Experts of a small language model.
Size: 8 layers, width 256.
Training: 737M tokens, 5621 steps.
Below are experts of layer 3 (counted from 0) of a mixture-of-experts language model. Rows are named router (the router's row for the expert), gate (a neuron's input weights, with its number), up (a neuron's input weights, with its number), down (a neuron's output weights, with its number) and show model dimensions 0-255. Each number is 500 + 40 x the weight over its row's rms, rounded and kept within 0 to 999. Numbers have three digits each.
After each expert's rows: "mostly gets" lists some tokens that are sent to it at least half of the time. This comes from a sample of Wikipedia text that the model never trained on.

# expert 21
router:441559480414515578481484543518528547500478448498555508448526483498501544506500541573532498567459505483542536453505493576498484438499461511502520505482513499529510470523502523499495474554450484402549493449582524527512465515522616427497527484446600466536430469499500432499461478554512529554489540496441484531513562508535442484443594520488539456492505508506453449499475454467533532548493587433499428542524455471468539522570498505524452568456599538486520523464495429474530553490528466515572478497477448490514438526501422560444521493566448442482478503506462516454458506535435514532517469499499471466500493562391540518555487540494500464452573453440506538481485474548526534542508492435517522527484510488485568498400464509519485515539495472454499518451471543456471451518470518
gate0:530435525397549493460464540428526494469523507500544454516474472504405521525498487434405502524529500496472544517514544550445527488452512569571506538529472574444540492493494471505518548485507507486473603464499529495524524531480538458489513527486523540493546477547475512509498482553499474473503464504488437511434501478454499541476547536528442469531571571520495532507520520484568514539581491499528460546520518528479462539514432543451512485514436464543465463525457430546481466504532363488480600510558554517492433538514505535443505457538497532504461529493435501501461518470518503490566454494502529436546453439503487475498564493551473526588572510472470538507452537509518489512403542523520456493473501560558530530449455513537559533505449445560491456409445533566509442560460451
up0:475593540552436563554489433505516504555440490475527479502507479460542440506461437549509490495486481509574475491497573451513547480586502499464468511550492453500478541564447515495528483480494533512515447572502505474474459543491461489541501476485461544522499519398428451559464549482486472449400593511449524476542456460512509481508492533424516526518471524553569420478523556503420518522527492486511504509489488477513540476436497558528475503490525506494490462445515450452492501505487524488533446495501514516513505488485504475527532604512489493495464459462538427497539534505525503479474531488532512464418561549558481523489470558377528531396441525514515494441573414554492450485641411514543518503469508470476510539474582505437487486444543524518512502520498479479499565500493456
down0:534459455488566464556506498468494492474520517496546492470550525520518436520529487477544463524511515553548490611525520453507580580503528425547538455538478562511494549562477518440463589450498548515499453524424489473487470510542396593518536528448495494521508527519593570506509440545482513480511451463511466513588516471479515471562404505508459551504544518484497484551461459531516454489538487556538466441455488511463481531539514523483499538536472437524466552532466510515504512433463497529504422528444498504472521550442518494511489485504509545426468513522498466518516465475547472525444450514524475515514446480554461542461551458483494530510433507479534479469410509500512490518395443483526448503532508506522400530570417484423526542562509514504554487502499524455547471452379493
mostly gets: " that", " it", " he", " which", " who", " It"

# expert 81
router:516534517501520499468462544500477552501456530473540565553465489500503483460422447463515419518503466497551490419577515437546490399395446454501505526524520500495518506426561477590577437548499472513426502481493521481470539452445530510520468572412475557506505537467486454540477528491552496526528506493474468517517575495519570488489528550529518566479549465507515542509567538463501516554525515522580502514439447560456505477547497535516454502501546463604566563465516498472505514476519471495507416405504549467539504469462474578464544528529562488506464493516513550487545586549544511405521515497514509546494474485488449548511503479537500476492516512436487520523474486485545564491568540495477561531564538528476491538470566461450483529549459536487529436479549532481439435445524511
gate0:506485475462560420430448543528520505477470483511568541447521505473531406518508481572448527512482527488528462491458439481523490534503503505472532512549506416527515425432449464535538493543572479557542459435539505551461491471523455465498576458501527569590464490539546578498516435554475452509510582489534485432497437536505500507473500515442474485467448527496456487487451532491407511460522490480472506487459529516498509520516509547576492523487476458538512416513472553473584506544428545474502468527534482544510455497576490493540468505483494535510451482557430529473523445507496494619529560494555490509541479534476575464389497523473548537460481517543476441481447416520485526464405549475536552479493497539557524514554487414454521507476539475556496460468530474520525503521513467
up0:550496478458495511475550473489503494556533468517505520450508482525424489410500494513495486470492505484449478507544524480453480500456524531458569498541479490504513427489557481540482463481480510581463463474553507526499521585500473566503586482494510517499509473572553520463434453617545464439560465492522498562477502464506577570410443526475461466516420469515502540477528514482473502447496434503520413558508488556465522556503531518535527490485470554476509475493514542471535512470526582492505521531594516494564554515503477542534468476499558379485496556519420499505514511440495520551471522492454502470428473500488487480421521479431427486484444426504475572485423426543506478497430473516526542494429521481514538529525480553457528502532506478529483501431493539583622533510474474
down0:549533501460528460513465422507530533499527501443514528515499494497542569497458429473508506506483485485445554426478471474508484482528520425528430478468557478496467461512510502523586534545489532487473465448435496496535518508493598462482530526493579442531536461459500490536507522493487503498524483500537527408496562587539502534441476520533485439485513574548511467505507485488506435461454442536521498415469516531554419513481486550470523474498469475511458435512437554531424567502490521496444490424524489435505492520477421399501486492544470534527533529478479535455530502486558503544474522596520458529558510559557453522534614550502470516554493427520453471527468500504588565524481492480469544489556524488580471552515526479523453418567481502549478502528572523423505472437476444
mostly gets: " ±%", " FW", "   ", " –;", " lb", " Inc"

# expert 71
router:502560476559476488453487457548529518578511558507545513499547503501500467459479586504533510486526528481459492522468507537432480448474476449502464460525549498526519453455436521472502464468442565428586517425572560495454498490514540391505508431515619406573481472500494431461477524490458494568524486513461446572501441462513468477512536461488481449481496497507491496488529457451501535460501543449488460531535492496467519483541522451514470565445539614409471440481568466474609529544529514512491535436433537550531447567499484512526472487459483500476448521549476527471515466491419486529500500455544465502552537524461435498542422533524502484469461438498518531545416484559564520564528484522490486558545477489511560510503474486533508503481509470468499488502482537453497496438432507
gate0:608549503462418436566523530487514527516527491536568531521494550488525519480493475503542533539531569482496472529520475542483501488507493531500491492556436485449437454496533535503549529471500453461459492505466490520490472496510512486561505511542450475483465451542478495488568536483503439528500496537455547585519531570447505516510549489484568464437576519448438497564519450453566452457408512427504562486451497575482454453432509464460534474518572488438515467469506396507479435387515505519462415513480481500465527444494507458471546504537522520588514448453452474443491466506517484493459546450582513510574433516507526452490570469564576503543468452505470464461590492495535550540575563515547445534499546527502476513504460513520503503473505483511463491500485484482488436568545521
up0:576514512431455445536549523557507500511540463506506482463519599507575541482517461512557495516518483555503465537509467515544491494478526531541518486539503530497460412448536503491526482537537500457476507505505471462470505454530559439512501504525509468465478458468457498476525562465534468487526467538467571516500533523443507455552548420504588511509518473506377513533523408502574442481416479442507529502447477587478489501509509420475517465523574506494546470455518415462489464417518470586433470469506479492443518500503459476523528547505482527546497445447457430448476496499510519488478510486596493464470408521495552483483554500604536501535409469463532469420575508507502525567568555530566472545520521473519523464478519545529486482453503418494487502522471478469513446545559492
down0:502442463459541519501509454547568432512549509479492514493542453455533559554418525563552513463535476504543495478487496470491505462533468496498446506488557530533489566491457558485390505487510523434523496517431460369520411496507507414516547537464427501537497531604495541455472468499498529496504572482505513446493501489577490513517424486466506493436494462439547498466557490563494531505478482449464494526537547503531541485501602444503519500483510527483455465540491585416448521510509520510551453455499525552424547502548533530550427547496431576464480425496528501459448461536460547481514503544425415480496508516511450530529541488513567569455475517531491498504509527461518473546506445513485477544441450480527500537486519467473586564533477484488476526497499550501548475575495536
mostly gets: " more", " only", " well", " then", " later", " so"

# expert 29
router:515518535512535533530582534500571446462562483490598483451519469470503495474464492488487492462452447512531441441525549468486508427431486441524560511504410458513562473456514518585534489429545430506496524464446540517485528484436534608502470448469456532434503569474470525490533541448486495524583476463512509506493539467487537525527453585520475435487559464484483489443466518584498482466520465498501463494496606450489543527451495503501500550528464476477462502418498507481471480504484490472465468507472557527433495510489448534486403501536494478471492462508555491548558481491496442439526585517460540493445547538442505531464519458457517523572458534569455522484453499577518489499531458426486522479447554512470510498450545503484480443562537547539538500460517545415443521542553545
gate0:483531528534516456506481535508522421445435479458530548472461476508426453468473498514435543551487535548445564503526483519513481468541504404473540503434505504578511500510445464492556512495503489453576578534408451473470576465504510448524464428564541547574489500444483509457505529429541525531521535556527448466493398488535609452430451503529464504488493498496486448543488517487468471545501511552479496511564479520571507473540517485519563508460560473536543542548490447525434530499491532563474483497554485506523498524513467469567577494511446479473521502491490547487461496525472495525573561514546556467466551454448455494400488473512498501602453464469495488527482513450462461470439523475546525537463509514506524455516471514454526546516359492490576491473541496443488502526532494
up0:493488466494586537498443488450485494478463482593527483518450447508538543505506423498485496547488465518537464506493428516507521484471491588499397458521520452441415535485423549486505488463462499468557538472475481495437584552456478506505524438528559433485538485532530538525521608534523408474486555493481623536512520525512490544522549569590514406488473459499438538516501514514470536465467521476536495431474532484486430468495457524539570584465535572537482533549474496496601488503483510538508511526516498531523427452455472439488477537493500496537489561492506467556556504480506524526465510436425482499538491471493460579449572493413502526501515481519515438490466538513514452530512509525521557481490457475476447533464531526489499510474595499550445526528441507506514522542460481
down0:457529458536528531532548523558489446507450509468490514581539517502499498597454519490529505453443468504469517461439534505499499524492494404481527482482534552496522533477517559519529518513472518502534499522529497533475493455453528492462449622527442538507494517548514531497472488481601454474512423492506442505559479480528487450452436478435553531483488573504553473543445452504466453526489501545524476499478531500535525532459474457504562509441534546509468547510419533576506448494387455565522443476484455505531552553500457540495469521504441511501471610511582455516486502516472457443583567488444500498546422449495488522452434553496513463483499484453467468526431567513535557582482526453442501531545543491506479452497496533458531556550443430484455477511573446510531500438506528
mostly gets: " York", " London", " France", " Australia", " China", " England"

# expert 111
router:470470485491502508509473490487564465466528476484488497530511526447511477477498461493460520539410458478496510515521546439497477423542464431432449545518499498530510597475513490557586439525532542442417522502405497504461545531404588565459453546477460500453563580447506465485502497448503497522543522511527427490480530441506514567556411529501477475518471584469515525543429469526527553489494497480563485495472583533490516513515489476547496488482457474507485531456544437526472500491486535496525504485503468492474490521487457509555492532624521459441505423529556498478523518532546514444569486532425540516520487482521489490524565524521543479480508533519481542453479576588535495488576454447484501547501515483504489522552562533413459419584502523512485562466534536408505507488475550
gate0:566527512471484529499495475485515503583529495520573534551471558505556497490487502561461472534489486517517526448462462527530483542500518521480578425523530498513445436463459459570491435527492550462491475513469529480554520435537434515489507536562413537537478536448484511473477564507556450494464490502461637512457496470626460433482435538513436460553534435493554520502562463572509518516466550484500482494499480473453514503505620476499441490475545496455503532502503541440518446433492513490527469456448478504533498549521545477461463527442433494476442472505466369511522484586577484524514484418549464510529496516464523508510452501470459580494506462503540534486455445511503477468564475489486485520501545440471471529479556522532464472476476613524560484497536507532480483523494534
up0:549504503427431527550558608514477480536464520499491520572462468516448506490503485510514451472484508481455494507549533573512472480512517498489415468432545501522464544511479547527561466469499562414539498563432530483622473459467491488442560494447510518577514506458529555476482483515440617451450505483460529490468509440521482421473447490454557509541472534508515550475511479489552497488501456500473464446537560524468531562490553500527516498545474512542486511549484561477485552502496547585475479525441527499454519500449479514517530590458458486456493496436484528478523447530461537571499464473431461454529449566562439445531472548512452461423501490430514565534488502523546463436454467531427458541471480563527551500517505515511481492526520501515554533468509565498449524435519434
down0:452536543450524496512516577460484475446520467476431471461527469480456517562440471453492527517537469505493543492595460559500447466464514420482483447489456492546474502532483508475558460501540507431488476421535506519482537474529504498494524474470482572468477534449506495575445428512533440597522442520583573463556503532506550527495467596605574561570414503514510453493555436480518465511474483467544491510547520512529560560554577463481507495518554457532464482452422482471482470505495464520513434443462447500507530550545488589509460486522529466492520474490551557515476502469436464495542469499530454523463496496499442537476501457499512568591487459476513455492497548527497498447514502522493467418550543461544464531585500495516504495440455557480493499541488585467507440534524481
mostly gets: " American", " World", " British", " European", " French", " Indian"

# expert 73
router:580543495508496470469511483585489489576452526501505510397502477499501430512385605537479539458535539490483482562499573507453521506483477462500499473490506495522505494447502552510491436509450529503561461442542511457470528471498529431534506449500579456538472457500479411504474466497454534513511502484528470540528500467486479453475518563503499475413471559501499517521505459499500521484491506391506494558505505464465550469495480463560474517459490562456443466571526510449554559488529462529509539482434576574518523647483498580506458530508481521440519525575447520483515492471406496498543505487509446538503505506435464523553440443508499509403526460437547538566457538561549503533545505529469474501483542472523517562486489511525525418498501490486501461505497532499545496429458576
gate0:541507455460555553497457520468523543609541485472519615506438457426549541439473455475569498512534505471521475529480520507505506431405540570506519505476550486512568529434483468539479519527560519482497522579527495500453507482558569528465503462476491441416534452544475523493426439416469562538456481500517467489476461496430519571394511526462475497473517492543473486455457458469537504464485535528507501480580491504461493520454489496437507514495474524554547528578511502477490456487516521533481450496514529531505500452521544477493495523515476554543489490527486514392501463518521420536524435491595475474430445535481449470522495474498469534497478517516512546514528531589427490540497601566483478505531556466475533487547493457502396443522524439533493501450511511480497515588515507
up0:481506400422478493486474455488436480500496507539504552457485538457543495535564551461502502484415547450538463498565558502546436594556412440486521433511526486508505531588477537505560487529534545513526459488494514487586470478444493532548429524416519503503500479489479515488471471539566531462552479591503548492527550563441552534518548485527419501482471499544552461549499528467416582551501461443403508527515412413527458500544497542504550503494424437522499483487422456526489545521445533468488468464480450514469483508457464508462484521484548520441497495489494550562495510528462499524531517509529434533475482437528525447486450390536559507455500489491476515521453437527539493468512445553504519553512513563479513441508503529532514522495486513474506465573462463540540515488523514
down0:532505488490509495464402502466469576469449480465482448550510442505466443566436485451439591451513489528472519454501498492482523436518502548512468522531456485449451484593633463494478500522507502484457496454549488529510520476465582472511550467504426443512512486519513557549516558502462511524427578508498484469493497481521492540500466487535548493536548521493471563424495486525506469574435507462441530488456582477436510452560494471464502527463547440475483524459543460515472553495560425491539497396537533492516548488539420465527528537471450558566554562476518500496484506500529491470550468545492508578519562505499571554460466491496500494501520521582489507528472484514500495440565546474536511579476474447528474526503442525527520551452456485503504518535520433510454373532522528
mostly gets: " also", " such", " known", " then", " later", " well"